Weights of a small mixture-of-experts language model, trained from scratch on English Wikipedia.
Training: a variant of Adam for the experts, 4535 steps.
Below are experts of layer 5 (counted from 0) of a mixture-of-experts language model. Rows are named router (the router's row for the expert), gate (a neuron's input weights, with its number), up (a neuron's input weights, with its number) and show model dimensions 64-127. Each number is 128 + 24 x the weight over its row's rms, rounded and kept within 0 to 255.
Before each expert's rows: "mostly gets" lists some tokens that are sent to it at least half of the time. This comes from a sample of Wikipedia text that the model never trained on.

# expert 0
mostly gets: " and", " has", " his", " her", " is", " have"
router [104 132  73 162  96 135 121 121 179 114 137 152 120 177 100 125 137  80 101 156 147 134 135 144  46 139 127 137 105 167 130 126 109  97 155 111 161 144 183 127 201 139 131 110 112 147 146 117 152 130 107 147  82 120 158 107 143  96 140 114 175 111 136 164]
gate0 [125 184 140 101 118 181 141 133 145 132 138 110 126 129  86 124 146 111  91 134 124 113 124 128 132 131 146 112 168  96 117 119 135 140 109 167 136 138 126 106 186  96 113 155  88 142 155 149 155  92 133 115 170 101 154 111 104 115 124 139 135 112  90 153]
up0 [ 80 121 106 110 150 168 162 155  97 144  84  74 138 144  63 178 142 135 115  94 125  93 145 112 116 136 149 133 126 144 109 122 105  99 154 123 107 146 129 152 129 123 156 185 130 101 120 151 136 120 103 114 115 125 121 131  78 109  97 154 136 112 134 151]
gate1 [132 114 125 129 137 173 147 127 159 134 157 105 104  86 172 114 102 119 112 142 122  97 122 102 104 175 162 115 174 163 104 109  99 127 137 140 123 169 190 179 147 143 129 133 147  87 108 117 107 159 143 120 104 106 139 185 136 173  91  62 144 110 140 132]
up1 [147 126 146 129 109 135  88 139  73 129 151 184 141 134 131 106 134 129 120 121 153 135 109 138 139 145 146 117 147 105 162 106  84 142  92 123 135 150 115 121  98 117 119 117 128 129 152 130 121 124 156 129 133 125 148 117 146 105 136 119 113 135 122  90]
gate2 [128 150 114 116 172 142 168 134 142 132 118 116  76 118 107 104 166 137 130 119 123 101 172 171 120 107 123 128 169 120  98 104 142 147 101 148 144 129 108 165 127 170 150 187 137 148  82 144 127 120 170 132 169 129 129 136 111 130 145 108 103  98 150 141]
up2 [118 112 159  98 142 156 157 150 122 109 158 115 144  92 107 164 146 132  89 155 146 154 143 108 134 146  98 133 119 128 145 137 161 112 130 139 126 123 105 101 112 174  82 116 126 167  92 130  98  35 144  63 138 125 112 137 136 157 120 125 111 135 159  87]
gate3 [139 119 136 138 143 167  88 124 153 161  91 139 116 123 139 102 159 129 149 142 157 106 149 128 119 146 104  94  92 147 134 142 151 214 148 139 156 109 140  73 145 109 125 110  90 154  89 140 120  98 119 118 158 109 130 143 137 129 134  97 182 155  94  75]
up3 [ 96 142 104 156 116 158  66 144 136 119  77 129  97 109 112 104 141 114 152 145 170  92 156  96 129 169 119 122 102 145 139 132 177 125 137 148 156 128 141 131 143 129 118  86 103 160  83 105 116 135 108  90 134 123 139 161 157 106 131  94 125 121 133 115]
gate4 [159 121 107 107 137  77 135 102 123 118 160  81  83 106 125 173 157 131 119 116 125 125 115 119 142 104 176 160 129  95 130 110  70 115 142 135 129 135 121 148 124  90 124 137 131 120 112 139 161  92 141 107 151 149 109 102 120 138 135 165  71 136 138 152]
up4 [103 101 108 130 125 145 140 151 144 132 111 104 157 104 107 105 129  99 104 132  80 114 105 102 127 174 140 116 142 176 117 134 110 122  88 137 110 163  92 179  98 128  93 115 134 119 134 129 125  99 135 148 120 155  99 155 154 113  79 119 133 198 126 136]
gate5 [119 174 138 166 134 103 149 100 134 133 150 152 111  76 123 153 147 136  91 112 107 130 154 116 153 120 144 135 136 110 127 125 154 114 152 146  98 108 152 133 142 117 154 151 161 113 115  90 101  79 126 131 134 141 106 127 148 170 158 130 116 119 166 103]
up5 [103 142 135 148 154 123 142 122 108 143 140 162 144 115 127  86 135 136  84  99 115 167 162 101 125 124  95 138  98 122  84 140 107 124 157 128  78 136 133 110 125 122 142  95 145 118  97 115 150 150 122 120 149 115  98 119 157 144 147  83 132 103 157 138]
gate6 [137 103 126  77 154 130 165 136 103 156  84 154 100 143 121 154 122 129 144 109 120 140 125 118  98  97  77 105 120 118 147 136 127  91 124 159 122 106 131 154 130 156 111 143 119  97  88 123 119 154 153  90 106 104 144 125 144 183  89 108 154  91 111 151]
up6 [127 141 121 135 111 132 122 172 115  95 105 121 140 132 114 120 155 174 162 173 155 151 118 124  86 118 137 127 145 136 124 102 123  96 103  84 133 125 151 155 123  97  69 143 143 136 137  98 174 138 134 148 124 168 140 103 177  87 111 139 114 121 130 152]
gate7 [112 144 127 100 139 132 127 106 142 156  97 108 122 145 138  80 147  92 136 142 151  89 149 159 119 103 134 115 122 138 134 103 126 109  83 133 121 112 145 138  95 130 151 139 107 124 131 129 108 131 112 138 108  89 120  99  97 134 116 116 118 147 143 155]
up7 [153 140 106  93 158 116 153 140 142 122 135 123 130 142 132 129 146 152 119 168 121 124 108  58 178 128 140 150  84 130 109  90  90  95 165 123 109 134 132 116 113 116 120 121  98 139 121 136  79 136 142 122 117 122 138 109 168  91 106 119 109 130 132 134]
gate8 [124 123  71 130 106  84 151 106 136 169 102 128  97 142 139 184 124 117 166 130 174 110 120 142 149 122 147 158 125 130 146 145  89 106 112 116 119 122 174 114 124  96 129 140 149  80 153 132 117 141 124 127 119 101 158  75 133 150 108 110 134 119 149 152]
up8 [111 127 148 131 146  74 144 142 101 107 118 134 100 119 149 148 107  94 136 121 141 131 144 120 145 124 128 146 136 114 124 162 124 123 136 106 122 121 135 109 136 119  95 115 135 119 145 125 145 121 152 101  86 136 114  92 126 136 107  68 144 120 112 158]
gate9 [ 95 147 106 211  90  97 130 141 110 114 110  96 145 105 101 147 149 127  65 127  93 123 134 127 148 144 116 101 110 123 138 129 120 110 124 124  66  69 124 120 133 153 191 131 135 147 189 121 117 116 132 137 121 108 140 128 135 147 152 150 105  97 152 135]
up9 [155 108 147 113 138  60  86 140 135 132 128 114  86 166 150 115 155 153 140 109 100 140 113 140 152  93 139 115 128 109 110 105 146 151 123 135 175 144  94 156 128 153  97 156 105 129  98 152 111 153 148 116 146 123 111 162 147  69 142 139 134 154  83 108]
gate10 [109 149 134 172 130 164  95 128 117 145 148 146  88 117 136  95 126 138 131 109 152 152  79 174 139 110  91 109 122 116 104 151 145  95 129 165 150 141 136 107 139 126 126  82 143  98 108 108  83 115 119 154  97 174 109 117 137 117 101 134 133 103 103 113]
up10 [143 141 131 118 106 136 109 122  99 135 124 138 128 139 108 141 112 123  86 111 101 166 134 153 145 149 114 140 118 102 130 161 166 155 125 146  95 132 149 121 163 133 110  93  94 148 123 149 146  95 135 128 113 125 134 147 135 102  84  86 151  99 144  91]
gate11 [ 79 111 138 200 147  96 121  97 155 155 149  96 177  99 116 125 112 154 164 160 150 148  62 124 131 133 143 130 123 134 157 117 114 156 105 107 141 165 139 143 144 117 112 106 129 110 146 107 144 151 156 177 138 138 134 118 124 110  78 105 139 159 107 142]
up11 [145 109 130 163 115 134 131  72 136 137 117  81 140 163 120 150 143 145 108 138  88 125 129 120  98 123 131 106 143 128 120 114  95 109 129 130 128 129 133 141 144 139 171 119 150 135 145 152 129 136 100 125 114 115 135 139 123 128 128 154 117 159 140 109]
gate12 [101 149 148 108 109 144 109  77 160 149 103 109 137  72 131 156 117 139 153 140 123 125 128 118 136 117 134 134 203  98 114 131  93 161 137 147 156 139 120 114 173 134 165 129 204 102 133 116  76 123 114 138 124 142  84 124 155 151 131 123  84 136 105  94]
up12 [120 148 131 115  86 115 138 130 106 128 188 153 120 137 163 121 144  80 121 147 102 157 142 141 123 123 127 140 149 140 118  94 116  94 132 130 138 134 143 163 148 159 135 147 107 134 117 134 130 114 169 104 102 116 158 147 119 139 172 134 151 151 148 135]
gate13 [142 147 106 121 174 154 111 130 108 143 177 144 117 133  98 167 117 132 177 132 112 127 153 138 148  98 109 101 109 121 143 135 150 112 128 123 144 160 167 120 140 148  80 129 116 134 104 111 150 150 100 113 132 112 160 120 125 121 133  95 127 122 152 152]
up13 [104  89 128 128 175 134 131 144 172 139 122 146 114 140  78 129 149  99 141 147 131 115 111 101 157 109 108  85 107 118 129 146  83 130 141 124 117 158 139  74 153 153  72 115 102 127 128 127 182  89 114 119 110 131 158 118 125 113 100  98 117 159 147 140]
gate14 [107 105 125 172 134 134 138 130 114  65 112 146  79 142 117 141 114 141 107 170 104 111 142  91 120 134 128 116 112 121 126 167 157 118 125 204 107 115 155 112 131 104 109 137  50 136 127 132 121 119  90 145 124 167 133 119 147 120 113 101  71 110 143  97]
up14 [127  76 109 100 117 105  83 138 161  56 187 151 113 136 119 104 116  91 125 113 113 145 137 172 152 117 132 143 126 118  97 154 146 148 109 134 150  98 102  89 137 149 134 110 111 175 116 127 130 116 177 114 171 145 113 128 133 118 127 119 141 179 145 107]
gate15 [150 112 137 106 143 148 127 125 143 103 127 126 131 117 146 180 135 127 130 137 136 149 175  98 152 112 101 113 103 103  93 132 146  96 123 141 103 109  94 153 135  95 125 170 145 137 109 125 167 136 165 121 142 141 117 125 148 126 130 118 117 146 129  96]
up15 [128 132 125 157  99 166  98 132 138 150 143 129 128 116 114 111 135 137 139 145 156 143 123 133 162 121  94 110 138 142 137 146  97 139 126 131  96 139 107 120 134 183 144  95  76 100 137 131 125 167 121 146 122 146 105 137  86  91  95 106 118 129 131 146]
gate16 [135  81 139 161 153 144 133 111 101 136 147 142 118 143 147 111 120 113 136 106 108 158 100 111 120 110 166 110 113 143 128 141 139 128 107 139 123 141 117 141 130 129  95 163  83  91  76 107 156 119 110 111 142 101 122 160 141 108 137 115 121 137 123 125]
up16 [144  62 119 135 112 121 116  99 144 116 123 155 182 135 127 131 134 105 124 152  97 152 136 141 124 149 157 116 150 130 104 127 166 129 130 131  90 158 149 163  98 144 106 138 145  91  82  77 146 122 136 131 122 141 112 161 120 164 128 110 145  94 168 109]
gate17 [161 190 115 142 122 118 141 119 180 113 106 136  83 135 127 102 121 131 140 157 147 128 109 143 126 136 133 119 132 110 136 134 121 109 109 102 159 130 116 146 135 137 122 106 130 134 128 114  97 159 123 127 132 112 122 137 132  92 106 121 104 104 122 139]
up17 [110 113 123 137 120 102 148 116  75 112 126 156 110 132 131 148 126 152 118 120 106 124 158 107 103 173 161 126  78 148 126  89 154 136  82 121 129 143  91 136 124 116 126 164 136 128 136 116 154 108 120 138 114 184 156 116 135 119 138 109  81 131 115 133]
gate18 [118 141 125 112 132 130 157 107  97 130 158 129 157 125 125 144  95 133  83 149 120  73 146 106 124 102 147 156 135 117 102 105 137 124 130 157 132 122 119  87 137 119 119 176 117 172 128 130 128 115 178 110 129 125  93 179 161 159 138 155 136 126 128 122]
up18 [116 162 112 106 131 115 143 140 134 131  94 129 148 102  93 136 114 122 127 119 141  95 155 141  79 126 143 117 120 184 129 126 105 121 155 107 136 175 140 149  97 168 151 127  85 131 127  94 105 141 128 123 106 144 101 136 136 153 136 100 153 117 134 148]
gate19 [133 134 133 167 128 116 141 101 145 129 139  58 133 128 156 133 131  76 144  75 117 152 136 122 153 155 117 105 125 159  92 103 126 164 124 133 149 150 136 157 116 132 124 176 131 120 116 116 126 115 162 146 152 143 134 154 141 150 146  85 101 135 129 101]
up19 [132 132 128 141 107 161  92 143 148 165 156  95 157 127 144 131 108 145 107 131 180 122  96 158 158 120 153 112 129 146 120 157 114 119 107 163  85 124 174 152 130 144 159 130 161 104 145 113 103 165 123 142 100 115 145  85 130 106 103 120 107 138 109 179]
gate20 [137 115 128 148 120 132 162 112 122 127  81 110 136  87 132 170 174 179 127 127 130 138 134 140 152 101  95 178 120 154 145 120 135  99 126 143 137 130 129  72 160 108 113 136 147 113 121 151 184 106 148  86 129 134 120  98 129 144 108 117 124 152 113 150]
up20 [124 101 101 155 142 145 138 106 130 103 120 155 155 106 117 155 177 103 121 136 156  91 168 100 108 130 140 109 113 115 140 118 152  97 106 118 133 110 166 118 168 102 107 122 145 148 137 125 114 115 145 119 101  97 163  97 160 151 129  77 140 171 120 104]
gate21 [105 155 120 173 146 158 125  90 133  87 106 132 122 142 103 128 149 128 134 184 134 124 113 100 136  86  98  64 138 143 166 104 105 114 109 144 106 124 134 149 160 149 160 177 119 140 120 123 170 110 148 151 145 125 124 138  86  65 150 171 108  95 179 175]
up21 [136 102 152 142 128 174  97  76 134 136 111 109 155 134 132 123 132 142 156 143 134 141 109 120 101 108 135 128 122  99 154 101 103 110 149 108 142 140 133 101 131 145 106 167 130 150 129 137 147 145 108 130 147 165 139 134  96 110 136 147 131 117 160 166]
gate22 [ 99 150 130  84 140 117 166  94 103 102  88 126 104 159 132  91 159  98 116 170 148 118 123 103 158 128 152 125 129 138  91 132 115 106 120 127 138 127 154 113 129 126 169 199  91 126 177 128 142 123  99 142 155 115 149  87 132 138 141 102 156 126 112  86]
up22 [ 97 117 147 101 158  90 155 150 120  90 174  81 111 136 110 162 106 157 122  92 161 158 144 151  99 147 136 106 121 119 132 136 155 127 159 138 106  91 128 130  96 149 118 146 134 150  89 184 114  99 154 114 136 158 120 151  84 138 135 119 124 108 133  82]
gate23 [106 180 119 140 112 152 117 130 122 128 143 156 144 122 157 139 141 132 199 119 129  98 132  91 122  94 152 112 110 138 129 131 151 123 174 108 116 133 152 139 137 116 149 106 146 126 102 147  86 160 147 135 113 111 147 129 109 143 111 112 144 161 122 139]
up23 [132 107 119 133 155 140 115 105  54 159 133 137 137 142 117 152  81 127 143 113 101  88 111 112 141 128 166 126 108 136 147 162 104  96 150 141 114 142 137 149 127 143 124 142 134 109 128 151 106 130 114 143 138 169 162 175  97  86  85 140 150 123 104  85]
gate24 [105 162  92 122 159  95  99 137 114  92  86 109 144  80  75 113 141 101  85 131 155 107 141 117 121 103 163 121 140  98 149 106 107 132 142 129 112 137 123 150  96 137 132 143 119 112 128 114 134 124 161 136 172 131 124 116 127 121  97 121  67 130 146 114]
up24 [150 127 120 145 157 138 127 138 134 126 156 111 136  86 160 120 110  72 145 116 155  94 115 170 107  83 170 122 126 115 135 101  96 147 114 122  99 169 142 174 108 143 139 115 107 116 137 121 164 107 136 148 140 140 141 143 106  75 123 131  98  96 150  72]
gate25 [139 107 159 124 141  94 136 140 121 105 134 172 175 127 164 149 162 132 133 137  77 152 129 124 137 178 135 108 155 119 137 160 115 115 115 117  83 119  97 162 109 149  82 165 128 137 119  94 155 106  81 101 134 138 177 119 134 114 154 139 168 116 167 129]
up25 [105 134 115 143 177 121  90  72 135 120  74 114 136 127  99 163 127 178 102 118  68 137 118 137 152 130 127 104 139 135 150 121 131 143 173 151 102 141 129 125  98 151 105 124 138 126 126 146 126 116 110  58 134 151 122 105 153 123 155 168 193 120 130 167]